From a checkpoint of a small mixture-of-experts model trained on Wikipedia.
Size: 8 layers, width 256, vocabulary 4096, 36.1M parameters.
Training: a variant of Muon for the experts, 6030 steps.
Below are experts of layer 5 (counted from 0) of a mixture-of-experts language model. Rows are named router (the router's row for the expert), down (a neuron's output weights, with its number) and show model dimensions 0-255. Each number is 200 + 20 x the weight over its row's rms, rounded and kept within 0 to 999.
After each expert's rows: "comes before" lists some tokens at least twice as common just after its tokens as in all text. This comes from a sample of Wikipedia text that the model never trained on. Tokens count by the router's weight.

# expert 15
router,219,220,203,216,192,231,194,199,214,175,149,183,215,207,188,221,201,204,211,199,191,177,218,207,244,189,197,206,224,205,224,215,186,181,203,228,192,215,208,209,208,221,198,226,197,196,220,221,174,173,215,190,226,220,180,225,188,228,188,191,216,177,177,197,187,189,206,205,186,214,195,209,207,197,197,176,220,176,218,220,193,225,211,209,209,213,215,204,165,179,195,233,208,203,212,203,204,204,185,193,154,174,214,174,151,195,234,212,239,197,210,195,197,232,205,154,161,198,201,207,206,167,181,181,170,172,226,221,234,184,211,237,210,177,180,224,170,195,199,203,202,219,238,164,179,166,194,209,197,214,203,155,228,191,198,190,192,225,201,182,170,233,206,187,204,190,218,192,174,171,217,207,195,188,187,176,198,238,203,202,203,219,155,211,184,209,172,196,162,224,181,204,195,216,238,202,199,214,217,199,182,190,171,197,190,225,202,191,180,187,179,232,220,145,230,210,188,172,197,179,199,183,198,152,201,214,222,181,168,194,178,199,201,203,188,194,208,178,183,220,239,229,222,213,203,205,176,196,220,195,207,158,201,248,210,215
down0,199,188,191,220,196,236,177,218,207,217,179,182,189,164,189,235,236,184,188,189,216,209,242,220,221,190,211,212,194,199,228,181,203,191,183,226,209,219,212,224,187,219,216,193,207,209,195,195,198,173,232,212,203,218,177,203,235,189,215,209,242,192,230,190,187,214,238,203,175,227,207,216,167,171,185,193,206,176,215,188,203,158,195,178,207,221,177,193,197,256,216,184,184,201,198,200,184,195,215,202,170,203,182,205,191,197,211,203,212,197,223,227,179,244,190,233,200,208,209,201,228,209,245,169,207,216,187,196,215,190,221,192,201,185,226,196,200,216,199,188,197,203,194,215,218,158,218,227,197,170,181,207,206,202,184,208,237,151,212,197,189,205,176,191,160,228,184,212,176,209,180,182,220,189,226,199,220,219,202,214,197,202,211,177,158,209,205,174,224,186,208,209,166,219,209,190,187,256,184,211,198,214,202,215,212,207,186,181,233,154,209,197,196,235,182,234,221,194,160,241,188,217,226,229,204,223,207,202,208,197,210,204,222,216,203,225,188,218,191,186,204,161,168,188,234,203,216,176,187,181,181,195,220,141,182,187
down1,220,195,191,177,211,192,192,208,227,181,194,187,244,207,181,210,185,187,236,212,176,212,244,217,231,198,215,188,226,194,222,177,222,207,236,189,204,204,221,176,240,209,180,210,199,224,226,192,213,183,242,206,206,203,216,206,189,154,190,178,212,184,221,214,192,204,206,222,197,192,184,230,219,229,198,228,221,188,184,197,212,202,222,214,194,219,211,178,172,191,179,204,228,184,194,202,177,209,203,207,221,208,191,206,203,194,166,186,239,168,202,206,215,193,216,190,212,204,179,209,221,237,224,213,203,231,215,178,226,211,187,186,204,181,146,229,230,207,215,207,190,182,186,189,180,173,250,201,152,230,205,181,185,211,209,251,220,177,162,198,190,174,210,179,173,197,210,211,190,199,182,173,202,215,209,201,180,207,148,211,177,199,223,220,170,209,200,231,195,188,197,221,169,175,227,200,215,187,231,202,169,187,191,184,189,210,170,181,200,188,222,219,223,153,201,184,202,201,224,214,189,178,179,195,169,201,208,223,213,208,158,199,180,177,228,192,200,220,231,200,180,177,160,195,203,194,230,201,198,158,174,189,209,212,207,182
comes before: "\n", " and", " but", " which", " is", " –"

# expert 20
router,176,244,221,184,190,209,216,177,155,196,224,184,188,190,210,194,221,201,193,206,237,262,172,208,188,234,216,204,211,218,225,139,216,224,197,189,212,223,211,171,197,200,206,201,157,175,211,209,244,198,183,189,196,194,200,210,195,209,187,209,187,213,211,225,203,154,225,224,234,195,192,213,210,177,214,176,229,193,175,210,206,221,225,232,203,187,192,232,178,182,174,171,194,196,214,236,195,214,187,192,216,199,204,168,193,225,202,225,206,162,204,186,200,193,215,213,204,213,201,197,204,214,167,203,201,191,157,179,200,186,186,192,221,165,165,190,206,185,203,184,207,196,176,188,188,198,214,212,193,195,224,185,225,193,215,205,175,203,232,225,225,172,219,176,196,186,202,210,216,201,166,182,221,243,220,209,206,185,231,174,201,183,211,161,188,194,173,189,203,207,206,172,206,196,187,187,198,203,246,188,183,181,178,200,191,176,201,163,197,222,215,196,204,190,167,167,188,195,217,239,176,175,213,206,220,204,174,199,217,187,207,205,188,194,171,162,199,230,219,214,177,223,213,201,217,154,207,180,177,242,221,209,182,167,177,196
down0,179,180,195,227,165,200,220,197,215,220,181,169,187,187,158,190,190,154,207,200,208,223,219,204,194,164,199,165,154,196,189,232,222,203,216,196,212,203,229,198,166,230,207,207,189,213,200,218,235,169,250,182,214,173,218,195,200,208,216,189,219,192,204,191,166,220,188,183,174,174,213,220,200,201,218,198,184,158,199,212,181,171,206,230,185,204,184,181,174,176,189,188,205,231,188,190,201,226,182,171,182,204,175,193,212,221,211,156,216,214,178,225,197,205,213,195,219,198,194,225,213,182,209,193,199,226,201,214,222,197,243,202,216,189,151,185,191,203,249,196,184,193,218,171,196,233,211,217,178,182,203,173,173,214,225,168,213,212,208,205,210,178,225,184,182,178,240,213,191,190,216,222,191,210,188,186,188,202,212,183,191,200,218,176,194,193,200,240,213,217,171,172,225,237,201,201,151,224,163,208,168,170,196,181,189,210,217,193,167,232,203,192,192,192,225,203,198,195,223,173,178,182,189,209,209,173,196,199,195,243,226,191,204,205,235,166,225,200,192,201,232,240,177,190,191,201,201,201,209,214,227,225,199,206,197,204
down1,195,214,186,235,188,204,193,200,200,201,185,202,189,198,157,175,204,193,200,218,229,168,204,202,173,208,187,185,187,207,180,182,193,200,203,215,218,188,207,202,211,181,210,184,249,225,222,204,242,200,191,191,202,195,185,199,213,219,227,201,163,190,183,214,181,224,195,250,169,208,180,217,195,213,224,199,197,204,192,190,191,190,218,173,177,214,177,189,224,189,150,228,173,209,213,221,194,189,195,200,226,199,162,168,187,203,204,197,204,156,177,172,225,213,222,193,232,149,206,207,172,245,185,185,203,215,189,208,205,206,187,215,229,211,225,135,197,196,205,207,138,220,230,169,181,213,225,190,178,204,179,209,192,176,198,200,196,200,202,221,203,246,204,211,203,203,201,199,185,184,202,227,227,169,196,214,214,219,258,233,179,223,204,178,181,236,210,182,204,153,202,200,209,174,204,224,214,192,217,222,210,150,202,173,166,199,211,172,225,217,211,215,189,206,200,218,187,219,226,185,188,186,209,187,201,220,214,211,180,206,200,201,186,194,188,160,224,202,183,179,147,195,205,187,199,213,195,218,194,215,192,192,193,175,198,184
comes before: "-", "|", "\n", "=", "isl", "end"

# expert 69
router,218,243,200,192,176,221,240,198,185,201,213,179,207,184,221,201,207,189,217,224,213,228,189,209,201,227,171,194,206,246,212,196,199,226,209,182,190,219,255,202,219,184,188,217,190,194,213,231,215,180,219,179,217,202,225,216,184,191,195,193,195,204,171,192,166,160,207,166,196,165,215,207,204,210,195,174,238,171,189,217,233,228,209,183,206,207,226,210,233,216,201,200,215,236,240,218,206,235,174,217,161,191,222,217,205,199,211,240,235,196,232,225,180,177,225,203,235,217,232,207,190,170,177,201,186,186,205,217,217,231,176,225,190,188,171,201,196,202,204,199,190,180,207,215,177,198,191,186,163,197,232,159,206,217,233,202,196,191,206,235,219,190,212,207,191,206,207,194,174,202,167,219,206,211,222,207,243,186,187,168,192,204,213,194,192,218,205,221,145,217,191,171,221,204,182,230,190,216,205,178,179,186,203,230,206,198,224,183,182,190,173,224,201,213,199,194,169,199,209,172,189,211,218,176,179,228,182,189,180,187,173,199,154,200,183,187,212,217,228,223,200,189,216,194,219,171,207,218,185,221,204,186,165,215,184,210
down0,227,166,203,172,207,196,190,171,205,192,206,173,205,176,206,206,179,215,189,229,216,185,207,199,247,199,182,212,220,188,193,208,195,201,190,173,202,164,203,187,183,212,201,201,242,204,241,147,178,229,251,217,214,195,189,207,173,214,159,249,216,194,208,235,203,188,183,189,188,184,190,238,231,181,201,197,177,216,198,207,180,234,174,189,194,210,176,213,189,187,260,208,183,226,214,195,197,182,224,202,191,203,224,206,208,220,192,223,193,167,217,177,170,243,186,227,192,198,207,199,208,205,229,200,189,207,217,212,175,221,208,205,217,221,180,205,213,205,210,226,211,221,205,207,213,215,167,184,213,237,215,231,189,209,202,194,218,209,189,177,212,215,199,211,214,180,193,203,182,182,171,200,180,143,215,173,197,234,176,190,200,178,218,198,211,170,215,208,197,204,223,169,200,229,211,160,203,200,170,220,193,188,192,203,177,200,188,213,232,192,197,208,177,190,205,207,201,190,211,180,208,222,169,216,183,253,220,232,242,218,194,217,229,203,203,192,200,218,242,193,191,158,189,177,198,172,183,234,236,198,200,187,206,177,191,191
down1,207,190,236,203,195,193,204,187,214,205,191,195,210,192,200,208,175,206,216,179,219,179,178,222,192,178,191,241,211,198,206,179,216,178,197,225,233,217,174,196,220,186,182,219,176,236,218,200,191,196,197,176,235,177,178,149,196,201,188,188,209,242,179,217,183,202,181,207,225,211,253,196,189,213,189,194,206,195,237,238,211,213,204,175,199,205,246,204,194,210,179,200,197,239,203,213,195,208,187,205,197,166,233,211,241,193,181,215,197,232,213,220,202,192,217,172,223,235,177,214,191,165,220,180,218,215,196,192,171,191,191,189,208,172,208,185,192,240,199,188,200,214,200,209,195,184,214,212,212,211,248,190,202,218,190,207,193,187,182,199,198,199,204,202,211,192,216,241,207,186,211,176,164,231,209,167,219,205,170,228,181,205,226,192,203,166,181,179,199,214,184,174,203,156,220,240,183,177,208,212,211,213,143,215,172,222,197,186,206,191,187,191,174,225,233,214,221,225,194,206,202,186,171,221,220,185,217,216,199,238,215,202,216,159,257,197,170,214,183,188,186,161,183,199,190,215,190,192,150,205,191,219,205,184,210,197
comes before: "-", "\n", "|", "The", "=", "S"

# expert 66
router,223,161,191,212,190,208,178,224,221,176,229,171,220,186,191,206,189,204,204,203,204,223,199,190,202,166,211,205,168,199,187,194,164,174,241,192,186,184,222,197,201,201,163,156,248,197,209,194,228,190,228,187,179,218,203,196,185,212,185,137,167,216,230,212,231,192,192,180,228,193,195,191,207,191,188,225,197,190,194,211,190,222,188,222,214,186,194,173,211,212,210,195,222,214,202,225,197,193,205,217,159,196,175,196,183,173,237,205,192,248,213,206,182,205,197,199,215,209,192,174,201,194,197,244,182,203,205,245,171,196,199,207,217,200,144,235,208,200,197,217,168,158,220,169,174,206,189,242,201,197,216,195,169,206,177,215,185,186,218,222,229,217,199,207,248,177,202,218,181,182,199,195,184,221,188,198,227,206,212,203,208,199,189,208,207,210,188,221,192,188,194,163,221,173,205,179,216,191,201,174,187,214,175,211,231,159,216,191,223,208,201,170,222,225,211,175,223,208,183,178,206,214,211,193,174,208,175,179,193,224,208,200,233,203,174,196,196,189,224,230,180,154,186,228,213,232,204,181,201,202,200,199,219,211,162,232
down1,180,177,198,190,217,235,208,203,219,240,218,214,205,214,195,199,208,197,231,233,211,207,199,181,213,209,207,210,183,203,189,208,176,209,240,186,196,202,163,165,233,203,225,213,175,194,189,211,158,188,218,225,221,202,201,187,197,203,235,225,222,185,175,175,203,196,210,206,190,215,189,196,173,181,205,194,172,190,204,225,197,204,217,181,214,211,218,217,184,245,207,206,183,193,222,197,155,226,203,184,219,174,181,208,237,196,187,179,226,185,201,248,203,197,224,204,174,245,207,161,209,195,204,211,181,203,184,197,196,221,164,178,176,216,196,193,177,224,187,205,202,189,187,239,213,177,188,228,175,217,195,214,234,207,193,223,159,197,193,209,222,190,201,175,206,215,189,204,199,180,232,182,218,210,201,186,152,194,180,238,191,170,175,169,215,172,204,164,224,227,200,222,192,218,189,247,207,224,197,175,205,213,203,203,179,187,191,239,185,192,205,214,188,185,230,230,197,186,191,229,209,197,207,184,204,190,228,201,224,217,142,174,204,192,236,217,176,212,179,203,178,229,203,194,240,193,176,167,204,221,185,223,165,203,191,228
down2,207,167,190,217,207,212,199,214,198,169,161,197,237,194,157,194,184,181,214,210,194,172,214,197,210,208,197,202,194,206,202,233,231,169,239,201,249,205,203,193,156,173,200,211,221,223,216,226,198,217,194,204,188,206,200,209,225,191,171,222,215,207,139,184,185,192,212,199,185,197,194,211,222,197,171,222,178,208,197,198,182,214,175,198,239,195,226,183,183,169,195,215,203,180,186,196,202,164,186,215,193,190,223,181,182,246,159,252,209,203,190,162,221,225,192,194,185,214,211,196,209,226,214,217,250,217,189,219,203,193,180,234,202,181,189,186,189,213,142,215,183,142,206,200,165,204,186,216,201,200,214,198,186,194,188,193,209,169,215,209,199,167,208,213,206,208,203,235,178,213,221,222,199,200,210,211,214,209,188,195,196,188,167,188,212,201,180,184,180,194,197,182,214,166,222,222,175,187,201,167,192,219,194,203,190,169,210,211,251,198,196,201,215,243,151,215,179,189,204,179,206,191,189,201,175,150,204,182,202,220,218,199,161,178,176,228,175,199,217,171,223,206,207,221,178,200,205,197,199,211,214,206,197,190,205,206
comes before: "\n", " The", " was", " he", " He", " In"

# expert 28
router,170,209,212,204,208,204,209,222,197,212,234,177,178,218,200,211,224,165,197,193,200,205,136,217,217,236,187,212,181,250,210,203,206,175,211,186,175,199,225,183,180,203,190,199,216,187,189,175,206,205,181,170,208,197,198,207,181,196,187,215,194,184,196,204,214,165,206,206,235,187,228,199,164,188,176,187,227,189,165,243,208,222,202,183,195,172,207,193,214,190,197,154,225,244,207,224,199,215,194,204,201,171,231,222,191,196,187,195,219,177,212,227,198,203,198,231,227,191,222,178,192,201,184,232,179,210,199,220,184,191,226,231,226,239,145,185,199,202,233,179,219,155,173,191,219,193,218,188,207,176,199,217,176,203,211,201,206,164,184,214,201,204,204,179,194,179,185,209,174,174,180,199,208,235,203,197,206,188,227,165,231,218,205,209,216,191,184,199,161,200,200,152,206,167,186,202,200,210,223,212,184,181,177,205,208,187,227,206,199,222,208,219,225,193,227,166,212,199,178,216,200,201,219,216,225,203,155,155,168,196,185,212,222,211,205,218,178,225,201,191,205,203,203,205,190,152,200,230,209,160,185,189,194,190,177,229
down1,220,198,176,196,183,233,183,213,228,190,193,233,206,178,204,206,185,190,199,185,205,204,199,194,215,191,187,210,204,186,209,226,194,196,214,198,189,213,158,244,203,205,199,174,179,194,214,206,202,194,199,177,184,171,188,206,191,174,241,189,212,216,211,179,217,201,206,167,215,214,168,218,207,193,244,247,235,174,214,206,195,208,185,241,193,229,185,204,182,198,199,201,209,168,233,150,198,227,242,242,238,216,178,195,221,196,181,190,131,205,217,197,190,181,178,149,187,194,224,213,210,191,256,194,195,172,201,170,213,160,219,240,184,209,189,178,213,173,200,208,209,196,226,189,215,192,172,171,191,205,184,193,169,239,187,196,195,177,189,224,188,202,201,208,176,211,205,197,234,185,210,172,216,192,195,194,206,215,179,215,180,220,201,199,202,191,220,201,187,205,179,187,196,226,199,209,163,222,202,166,209,233,198,221,200,157,187,187,241,221,176,206,192,187,191,186,179,194,221,198,212,219,188,192,209,189,196,172,200,175,166,254,189,190,216,200,200,207,177,208,215,175,186,222,222,195,224,194,185,212,217,238,225,206,190,208
down2,200,181,193,255,202,192,183,222,208,176,174,215,195,170,185,172,195,221,162,195,224,193,206,186,223,224,208,191,212,201,202,234,160,207,218,157,208,196,210,214,194,183,170,248,197,197,232,174,212,214,212,186,212,193,213,195,182,199,163,164,176,160,201,174,226,218,217,207,241,217,201,219,225,194,215,219,202,154,163,210,167,200,185,239,192,222,181,179,187,196,241,155,214,205,230,200,174,239,194,224,197,179,243,185,192,233,203,191,191,204,179,198,215,197,191,195,212,214,177,204,239,199,219,203,208,212,215,214,197,216,196,191,240,175,207,175,210,184,195,208,225,226,208,199,213,194,169,197,152,188,194,215,195,184,187,209,181,183,190,225,222,152,188,212,205,208,176,218,167,162,226,193,230,188,176,207,225,191,214,172,181,214,171,175,181,174,205,199,204,202,187,186,201,216,196,214,187,169,208,190,206,210,212,207,185,186,208,187,182,204,234,215,227,205,220,221,186,183,221,204,170,206,192,198,198,201,214,170,209,183,194,234,189,196,189,222,198,216,233,188,242,165,184,185,190,190,190,200,217,182,185,168,188,189,184,218
comes before: "\n", "-", "|", "The", "===", "=="

# expert 65
router,207,214,178,214,210,210,194,223,212,199,182,205,272,219,198,215,187,167,173,214,208,214,189,158,238,183,187,187,202,228,186,206,175,217,216,203,205,211,202,188,204,231,205,204,206,228,193,219,194,171,211,194,185,218,209,184,175,184,239,157,215,190,178,228,231,201,185,174,184,200,178,208,183,164,199,184,230,202,211,199,217,204,187,195,238,197,199,187,185,174,190,201,156,200,232,214,218,184,182,209,195,196,187,185,185,194,196,217,214,210,216,186,197,193,186,213,180,201,216,165,191,205,185,197,175,228,203,187,175,227,179,176,238,179,239,213,210,198,219,191,212,167,194,166,177,184,176,221,198,220,218,208,220,203,190,214,229,188,178,172,188,207,214,208,199,208,217,193,209,193,229,206,191,202,209,204,205,194,213,184,215,228,188,204,199,185,222,196,205,197,174,179,177,209,224,193,233,174,242,163,197,193,190,180,204,142,216,215,209,226,182,225,173,217,242,195,201,183,235,191,201,248,205,162,185,202,192,178,200,168,207,174,213,185,218,212,198,163,148,225,222,244,215,196,228,217,165,201,231,196,231,187,200,214,223,186
down1,206,201,230,208,198,180,199,198,191,169,221,220,190,167,184,197,184,193,171,229,182,192,213,199,178,206,198,217,190,195,183,236,200,251,173,159,213,202,207,194,187,189,198,216,235,195,222,193,188,183,206,189,225,218,195,189,181,180,193,206,258,207,169,190,199,213,156,154,240,204,176,146,207,195,248,178,189,189,191,202,223,223,218,211,191,195,202,194,187,200,229,228,172,175,221,188,166,190,178,193,223,183,200,216,206,222,189,182,223,235,211,191,193,194,190,212,205,230,175,170,192,192,187,217,175,192,172,168,173,186,193,232,235,198,170,211,210,185,180,184,175,180,187,181,177,197,167,166,196,191,207,181,186,206,205,177,229,214,206,200,195,216,219,246,207,157,182,168,219,212,214,203,173,192,190,218,205,231,188,193,186,224,187,219,182,210,198,198,206,186,242,186,187,184,195,201,205,185,192,201,172,187,180,190,209,188,176,198,212,215,155,188,222,193,217,193,209,202,167,187,160,209,204,207,213,190,231,190,195,185,202,190,182,215,203,203,192,165,214,235,243,181,202,208,196,211,175,149,201,205,188,251,211,185,196,180
down2,161,207,182,178,185,217,205,196,202,221,224,209,183,202,187,182,182,200,215,204,208,227,202,216,197,224,172,205,235,217,197,204,205,218,207,218,176,223,216,199,216,217,194,184,217,205,226,206,193,219,224,193,207,224,210,218,222,177,168,207,214,174,222,183,202,204,212,185,210,215,237,215,213,207,164,212,187,206,161,172,194,195,222,208,207,189,206,195,224,149,176,203,225,223,201,224,211,218,170,171,214,203,199,187,217,212,190,229,232,185,166,182,242,195,195,205,202,203,178,194,202,188,213,183,211,220,207,211,167,188,199,174,193,201,215,202,185,226,177,240,189,174,200,202,199,175,203,174,221,210,195,214,232,227,200,173,167,183,203,223,181,202,214,213,195,215,182,160,188,177,211,206,194,221,218,176,253,186,202,192,210,235,220,197,182,209,188,215,179,209,200,207,201,185,181,184,192,178,135,216,212,170,182,225,218,225,235,194,188,205,244,197,240,178,190,204,210,199,202,229,180,223,206,228,198,145,181,172,176,186,192,203,214,196,202,204,158,167,181,172,217,173,195,234,180,160,248,197,225,223,163,227,184,207,185,197
comes before: "\n", " ", " and", " The", " is", " was"

# expert 60
router,222,229,209,232,198,200,237,201,234,189,218,181,197,199,191,228,215,186,197,203,202,193,217,203,215,194,174,189,204,200,153,217,170,181,212,192,183,276,179,180,200,196,204,216,206,185,188,224,196,213,176,195,206,169,236,223,225,203,198,203,200,175,236,218,210,190,214,216,186,184,214,184,202,210,173,189,229,182,230,169,207,211,197,215,206,230,209,201,198,208,209,221,207,196,215,193,191,230,163,235,192,200,193,201,208,202,191,229,203,180,205,187,231,215,203,188,131,218,220,205,186,175,185,185,216,185,217,186,176,169,259,169,229,241,227,196,217,191,222,217,186,184,183,206,204,209,176,177,201,185,212,187,170,175,201,211,210,201,172,202,205,175,218,171,170,174,195,220,194,223,219,164,198,187,192,190,155,238,182,176,175,216,204,220,207,212,200,180,203,207,243,185,171,193,218,190,207,207,175,234,177,176,184,190,205,186,208,201,231,200,223,215,163,217,210,191,209,178,210,207,181,225,180,200,195,204,188,192,190,163,215,204,214,178,168,199,188,181,176,180,225,200,184,215,200,198,189,214,171,226,221,173,181,193,183,246
down1,184,206,178,211,233,202,180,241,188,187,154,198,235,181,213,142,189,238,201,222,221,177,202,202,213,229,204,180,175,188,227,185,208,209,214,168,210,177,211,197,226,195,186,228,170,170,184,234,227,164,185,242,208,210,214,224,199,242,201,191,193,205,201,192,209,220,208,193,185,186,192,207,203,195,210,185,211,168,191,183,212,204,177,236,175,194,178,193,219,189,189,187,189,222,213,220,216,186,211,186,212,211,192,212,142,202,175,183,203,226,187,195,196,247,153,192,216,211,230,171,172,201,210,204,193,194,186,213,210,211,219,201,239,170,194,187,181,217,185,204,200,205,226,221,215,201,199,182,203,205,190,221,197,181,210,235,183,198,165,226,226,192,184,227,222,171,194,185,177,159,158,198,203,190,203,223,197,191,233,202,209,219,192,213,183,198,195,215,192,223,215,177,198,172,201,183,210,210,185,179,198,208,224,241,218,204,196,216,193,198,217,181,211,235,190,186,177,184,207,221,208,183,214,170,202,228,182,214,168,187,164,207,165,203,203,181,250,209,244,190,242,218,196,200,190,207,188,211,224,193,215,227,209,240,199,224
down2,205,209,230,200,163,198,176,184,189,213,200,233,199,217,227,187,240,190,176,225,174,156,208,219,162,210,207,201,202,159,194,220,221,211,215,159,205,184,211,175,203,192,210,197,205,179,228,178,222,193,220,189,178,226,199,208,207,218,204,185,196,212,193,215,185,168,170,181,236,232,171,192,181,237,176,196,198,209,216,241,205,216,174,211,224,245,230,190,190,238,232,210,186,158,200,203,205,219,182,218,182,196,219,200,196,211,233,209,181,199,194,213,226,223,199,205,188,226,188,199,221,174,184,207,223,220,203,199,212,196,201,198,212,244,203,217,227,189,227,181,225,184,197,170,200,215,204,230,172,218,202,200,240,176,181,199,213,199,186,198,167,209,221,151,192,225,197,205,205,164,210,222,187,183,214,236,199,196,220,197,211,174,210,157,223,182,190,205,190,187,220,185,179,179,196,187,201,215,201,199,206,200,208,173,223,188,210,215,232,177,221,218,211,211,194,178,174,191,216,231,218,217,209,200,201,193,190,153,179,191,201,218,222,203,201,208,188,166,192,244,176,211,202,222,218,180,169,196,174,192,221,163,180,181,156,243
comes before: " ", "\n", " 0", " 1", " 2", " 3"

# expert 73
router,218,215,189,210,176,184,234,198,231,177,186,187,213,183,223,228,238,215,226,217,192,191,223,217,219,162,172,236,170,215,183,198,195,174,195,193,195,212,180,208,207,193,173,192,198,197,166,190,175,183,200,206,240,178,242,216,248,225,197,198,191,205,202,206,170,209,213,225,182,191,193,217,209,198,201,199,200,190,194,174,174,174,220,203,200,239,180,208,228,210,183,206,199,194,224,192,178,194,198,213,173,184,192,191,214,183,222,236,230,207,190,179,237,210,206,190,172,194,222,220,195,192,193,185,220,195,222,209,169,175,253,198,202,226,212,216,192,217,222,197,211,151,171,198,199,187,195,198,192,221,209,176,200,202,192,197,212,187,156,215,171,206,214,168,194,184,215,205,175,182,191,190,213,166,183,156,191,210,179,161,202,214,234,196,186,211,222,165,224,188,228,183,204,198,223,205,204,200,157,245,150,180,170,195,245,185,241,216,224,209,211,207,197,192,219,183,193,211,221,198,212,232,189,179,179,196,199,218,184,197,192,177,186,189,158,234,212,189,168,194,207,171,178,216,209,204,180,209,201,210,224,155,189,211,205,209
down1,216,206,231,189,182,205,184,215,209,193,206,178,209,162,165,202,209,177,197,231,194,215,193,202,175,212,204,210,234,221,194,198,226,221,220,244,219,233,230,176,212,211,210,178,164,221,193,172,220,182,226,211,191,200,182,219,208,200,205,179,200,224,190,179,201,208,191,222,186,223,184,180,223,207,201,229,176,162,186,198,209,236,197,194,182,197,200,185,229,195,185,178,192,189,203,207,193,201,224,217,176,219,220,191,191,158,215,196,172,222,225,206,205,181,194,203,188,227,222,191,182,179,205,167,210,166,170,225,211,205,186,195,205,186,197,203,185,211,237,194,198,190,174,209,217,188,179,229,207,183,160,186,165,188,196,195,186,192,149,219,223,210,183,238,168,203,215,218,187,191,205,157,190,230,215,190,152,187,208,196,227,196,190,222,214,225,194,205,170,199,200,178,160,205,181,178,157,211,184,191,225,224,215,200,163,191,206,177,227,211,210,220,186,182,208,194,215,207,215,226,141,242,218,191,150,199,166,173,189,172,185,184,208,199,209,193,156,211,189,178,214,187,210,197,224,232,222,172,207,186,190,202,202,202,173,239
down2,214,201,196,177,199,223,197,208,218,203,158,225,228,172,178,193,197,202,251,161,165,198,216,181,213,232,187,209,226,205,198,224,208,228,165,182,226,208,214,232,193,201,206,211,208,210,170,202,195,191,203,196,187,223,165,209,199,192,197,185,198,173,210,185,221,163,215,183,191,159,190,239,195,185,238,205,187,195,176,214,202,194,177,197,183,232,159,173,203,196,195,202,176,201,184,187,215,185,217,205,182,192,187,173,160,170,193,186,195,190,208,208,188,178,187,236,189,199,199,195,193,208,238,220,208,180,165,231,160,204,161,197,173,178,183,194,226,201,173,192,199,209,242,184,171,180,182,234,191,158,156,186,225,196,209,234,160,190,202,209,197,181,197,188,196,199,190,199,207,181,211,182,209,216,193,245,208,197,224,176,214,194,204,187,208,218,204,192,203,178,175,214,205,183,206,189,223,191,249,180,224,198,191,220,197,209,178,145,204,230,210,208,224,195,204,211,208,194,211,194,211,261,215,230,173,205,173,209,198,179,219,195,196,213,189,190,218,215,200,197,227,165,167,191,228,210,201,216,213,205,169,233,188,181,177,203
comes before: " ", "\n", " 0", " 1", " —", " 2"

# expert 71
router,176,184,192,211,193,222,198,232,231,171,189,206,209,189,202,185,203,202,185,189,209,215,225,181,189,172,224,219,188,207,187,215,203,138,214,153,191,158,208,171,192,206,199,166,220,179,216,231,212,160,197,179,179,236,201,178,174,210,210,163,186,202,220,209,216,210,196,209,233,207,214,190,213,183,159,212,194,230,213,177,213,207,198,223,214,197,183,143,223,200,205,197,188,190,210,197,208,172,200,199,161,226,199,211,186,199,236,198,213,215,190,190,183,184,201,182,194,205,180,167,212,188,174,250,209,214,208,227,184,173,202,187,233,203,160,182,232,240,193,210,185,164,222,185,187,189,197,239,195,206,205,206,190,209,194,208,192,185,219,225,207,197,202,191,198,195,181,199,198,193,193,181,212,176,220,206,224,232,226,192,198,175,199,181,202,197,173,164,199,184,204,166,181,181,214,184,229,184,190,195,195,236,161,217,202,168,192,223,213,213,248,182,194,210,191,210,185,243,188,189,203,191,214,179,183,182,188,205,178,198,164,173,204,208,158,173,160,180,208,218,184,130,202,202,210,225,212,215,191,198,181,199,208,199,186,208
down1,196,155,198,202,208,232,215,209,167,208,202,203,195,199,169,188,234,215,191,187,182,210,219,201,180,204,129,162,222,201,167,170,185,152,167,183,197,201,215,187,186,202,201,197,211,213,209,215,201,236,161,197,220,182,239,208,212,169,210,255,187,202,161,205,208,161,183,195,229,159,195,213,189,184,230,227,209,202,193,195,189,230,196,197,185,179,216,168,201,216,187,215,216,179,214,233,190,214,227,206,175,214,232,223,189,180,198,205,188,193,210,192,213,241,212,191,213,224,198,206,188,196,202,197,171,200,219,202,186,197,181,199,169,199,210,227,217,228,191,213,199,210,199,194,210,177,201,187,204,229,221,211,181,160,182,222,190,227,207,201,201,202,200,211,200,204,226,226,212,191,227,177,180,210,222,205,196,208,204,219,203,193,217,211,229,213,155,179,200,188,216,175,179,172,215,181,189,229,185,230,190,193,198,192,162,212,204,224,154,183,230,229,181,208,216,184,190,184,215,207,204,213,222,228,191,247,190,169,177,207,204,218,182,196,176,225,202,221,182,217,193,206,146,206,159,196,231,177,185,187,216,194,221,220,212,182
down2,200,183,179,202,184,154,196,185,202,169,195,202,196,203,192,175,214,185,206,213,212,190,168,185,199,213,232,208,224,215,198,208,205,159,212,224,178,198,195,204,196,204,155,170,213,207,198,250,178,201,168,212,209,196,202,216,172,207,192,201,183,225,207,204,204,205,209,218,226,206,191,200,171,193,171,191,202,213,218,185,187,180,200,184,183,199,193,181,181,203,176,203,194,214,191,197,203,210,231,195,220,217,183,210,210,205,228,242,187,206,228,228,188,193,198,193,183,226,157,216,186,215,179,186,182,206,220,230,159,198,193,224,198,220,204,205,185,222,188,178,260,195,244,173,211,251,172,214,207,192,221,182,233,213,171,207,193,186,222,199,227,180,199,196,204,208,197,211,208,255,183,224,210,181,211,206,224,208,219,226,189,186,210,215,186,159,146,218,203,237,197,182,232,201,228,225,204,198,229,183,216,214,186,208,223,204,178,195,192,180,193,214,243,230,178,205,175,200,182,212,232,155,190,212,168,227,199,203,175,189,167,188,181,195,238,198,232,193,185,200,212,223,198,156,220,186,179,209,210,191,206,198,216,192,253,171
comes before: " the", " be", " a", " he", " not", " The"